Experts of a small language model: 96 SwiGLU neurons an expert, 503M tokens.
Below are experts of layer 6 (counted from 0) of a mixture-of-experts language model. Rows are named router (the router's row for the expert) and show model dimensions 256-383. Each number is 128 + 32 x the weight over its row's rms, rounded and kept within 0 to 255. Numbers have three digits each.
After each expert's rows: "raises" lists some tokens whose logits its average output raises strongly, later layers aside. This comes from a sample of Wikipedia text that the model never trained on.

# expert 3
router:078089119141139141144153159105121098113129169090064136074129151146208149084174139114096105162137106141100097084192121142156109135104116133125118136121102139160153204107163148150126162148123111135124140117137117048158180079144094164132145118149088139105094141162131131100119090107099112125097089091116156198170105177138151113125125132066127187118139253198146118138083120118163045172140
raises: "also ", "set ", "c"

# expert 15
router:115111123135149162135109117128117157089129116142174079120039153099102107086120133117121155112135084110150088163175185118131137154138130083090124212077132160151096130188206150125128146143133157104102135116168122104119090154106175173127115130104139087194171165090166176083098149095096140157150087129089159099124121090128164087139107147104130094133184142096114075142117112111100147192164
raises: "ite ", "ites ", "ere ", "ati", "rit"

# expert 9
router:123149186158145144115193115124115168119108131111103097098128110098098130097117177160134111165163145170125108147105118111125103123135096199159201158135151060096090118169151139165153134136084131120114142170088141111150101124139145168117198140135148098125125131088122080094096133131072104155147092132092126130100084146044165154150100132096148095133164067160093146110168129133160124067080
raises: "in ", "(", "as ", "on ", "and ", "by "

# expert 8
router:176155139075102104142132136126172162124108110103132148158104107127149103136188122119179092048113144156116106130111123118089091122085144133124064140063158121159143145089114124093150075156120148074105109125145141133106142153119183059140137172127171104100121106130095047161173159127107122124142098111115088111121158050129153049132164105166127167071086104104105114118072169162106138116127
raises: "and ", "in ", "at ", "(", "to ", "by "

# expert 2
router:111128060129146067078123146142084093117213122132125128143143094079171133152084104147164140184178082176111102169108122086100145138147102178103097101167153132124063168141110125150113121186210136159134152086136132165099140062185186090138088063100168129107136162107142082120170162163164117135163146080151070150102140133160120094071181139117151130193158125131134084111095114134123040138098
raises: "b", "an", "i", "s"

# expert 12
router:117072151101128080101159104166146096142054137112153100129112122098135139123095094115084097143073161110157110169098143143122068192108096136170127140133154134118178167157142123131077149095168138055136119168152125139117134169146124188135090127136120156157154152127028168129145147132168139150096168110100095096154126121107100128063165096130146143112170149080048107061149137137118170110093
raises: "a ", "201", "202", "200", "it ", "199"

# expert 4
router:105120176132103156168117091112122090126118105102091101194110134134055147145171162071114108081116194171116107101083116143160165068169160105211174163141124145176115139145095137088074053118092182165111087101078106136098067152083118143146127130065128113129197107095091117155139109133152117100137137164088119134141095177094121159135137118112159154206149082111144151125104144136119134135105
raises: " ", "— ", "Total ", "3", "1", "2"

# expert 23
router:112113166119148095116071127153074204106203139073130150133131173126134155115076197110138092073119094226147148120117155069163100098067120132199120169088150116073139158131121133127136131071098155136084108124106146098124140129128159100120174140166136133124121092145165140149165087119084132093115154085152217130163132171109145138182170122127084121116169100207161191123084164106079133075164
raises: "ick", "ights ", "out", "ate", "ut", "ow"

# expert 11
router:074112138165182049110104113112153126115075161166097138052142114145159121072143095133122099114142107101059120079142155136109104113101159166143122088135164093131121112118105093130092129137104081159138201105144092117099108147121126172096158110106135124071124050090105120107109184104107091107121092074124123092140089142139108157142099088131129108107108176152112100145155132156145144133068
raises: ", ", "\n\n", "-", "\n", "–", ": "

# expert 5
router:115123101101135146085168162096099136225162101119114153126131129169111050189135180107108149119155123082079128124128130097161106062105087115121131141086118108160101077137128138128134156150138122136123115145126118110076143127144122102081101114135145103184153092093082133130148158121133147081148117165089138115116142184136104106157118087160168068126114080072106137135072097114101123070130
raises: "s ", "s", "- ", "= ", " "

# expert 0
router:201110097182154135112116088114159151118123110162210093103129090188083081155154135155163129171128057107148117147117151162098146169132146082096116139130127116072139124122173094138205129104165178135121123105127143082120069149146090130143177082106158128072139109167153130078170133103089183093142161094144174100068124176160132099152133093090129128137110115133095111081119135179135099185169
raises: "I", "A", "E", "re", "st"

# expert 1
router:176132170130143200178133125082132117182076147149088177114170117150141106088132141055108093109160173072115126116136081135108126168191137178078181102124091135108160153113142135128100158114176105170138152135119159131146094184098119073191185138152151119094138094092120129139124120115156149101151146158134190106174109073154114147137058159113078096157054178119140141139160140100162139129119
raises: ", ", "-", "/", ". ", ".", ": "

# expert 7
router:152108128201185193139113122105131111145177113135120099096150141096144125093180105169127167156174100164123120096073146143153161165174114154152127104146142125177156100138165077160153117078079179100084089089063162198138092117146077157171085134109119076160105182156148150133079114111136055107118097126125140122107095120112066144106107142191114171135110113172109118139137132145105152129129
raises: "-", ", ", "e", ".", "am", "un"

# expert 18
router:145140185070114125182119150168189104062095101142157185153157147161155082123082174139062170078076124079117176105130125124136156122105155127111157103148153092119137068136162118129126137195124148170107118108115112144141143109114094116099117128143100172093133145114141143136163098071098104160157142118146114109143108139066140097151095151145110111117094142117147151143125137096167146117150
raises: "o", "ro", "in ", "te ", "ent", "as "

# expert 20
router:119184134148116133142151170175184155148092142140112122101097158120088223161175121135161108129136067124105148145128099143086114141134110099129115147073130122169164137122120109167131109113119071142146104116077099137085128117163129098101146127106153146163098125198079111155127158094129121157101116112150185124124130058123165150116149171093164141122174236109198110056134145109113170167129
raises: "S", "H", "L", "M", "The ", "T"

# expert 19
router:166190110095110152139157135159060161153138131171151199127114112114127108193091091085156165131114132139130148111109154085128112118131109108092137101130131127081128052140089082157138139137074040145187144158172079134124207130159141165158125179166197094186090100192112137122120143143152149130097148109126172113110161175200143170133131178181120145082135117121114132165124162143192138131075
raises: "the ", "The ", "in ", "a ", "on ", "("

# expert 6
router:070110129183107133100178098129160112139098160141145190083100140166124111144127066159113117136140140126097120134129140203149145112106153081156160154115115180118184114160106145105109172127082105136115128180144160093132127154030101100121135128122095126137104126173166164154161149140133070156147176156129096140123145165104078121096119112173163091130114043169096081137168101107125101157126
raises: "same ", "first ", "latter ", "rest ", "last "

# expert 13
router:070104124179128147084090079144120117202136139096156155176114141175075138115149108152170094122082125117124138118164092148129172183146121150089142153162109112128126166121109160109114145201115110109106145163178143098143112097131118121073076152125098142152162076108133099123122068130098113156138160150111122135143124175090121132147132069121117139111154141122146167166178087095145124057185
raises: "s", "es ", "m", "es", "e"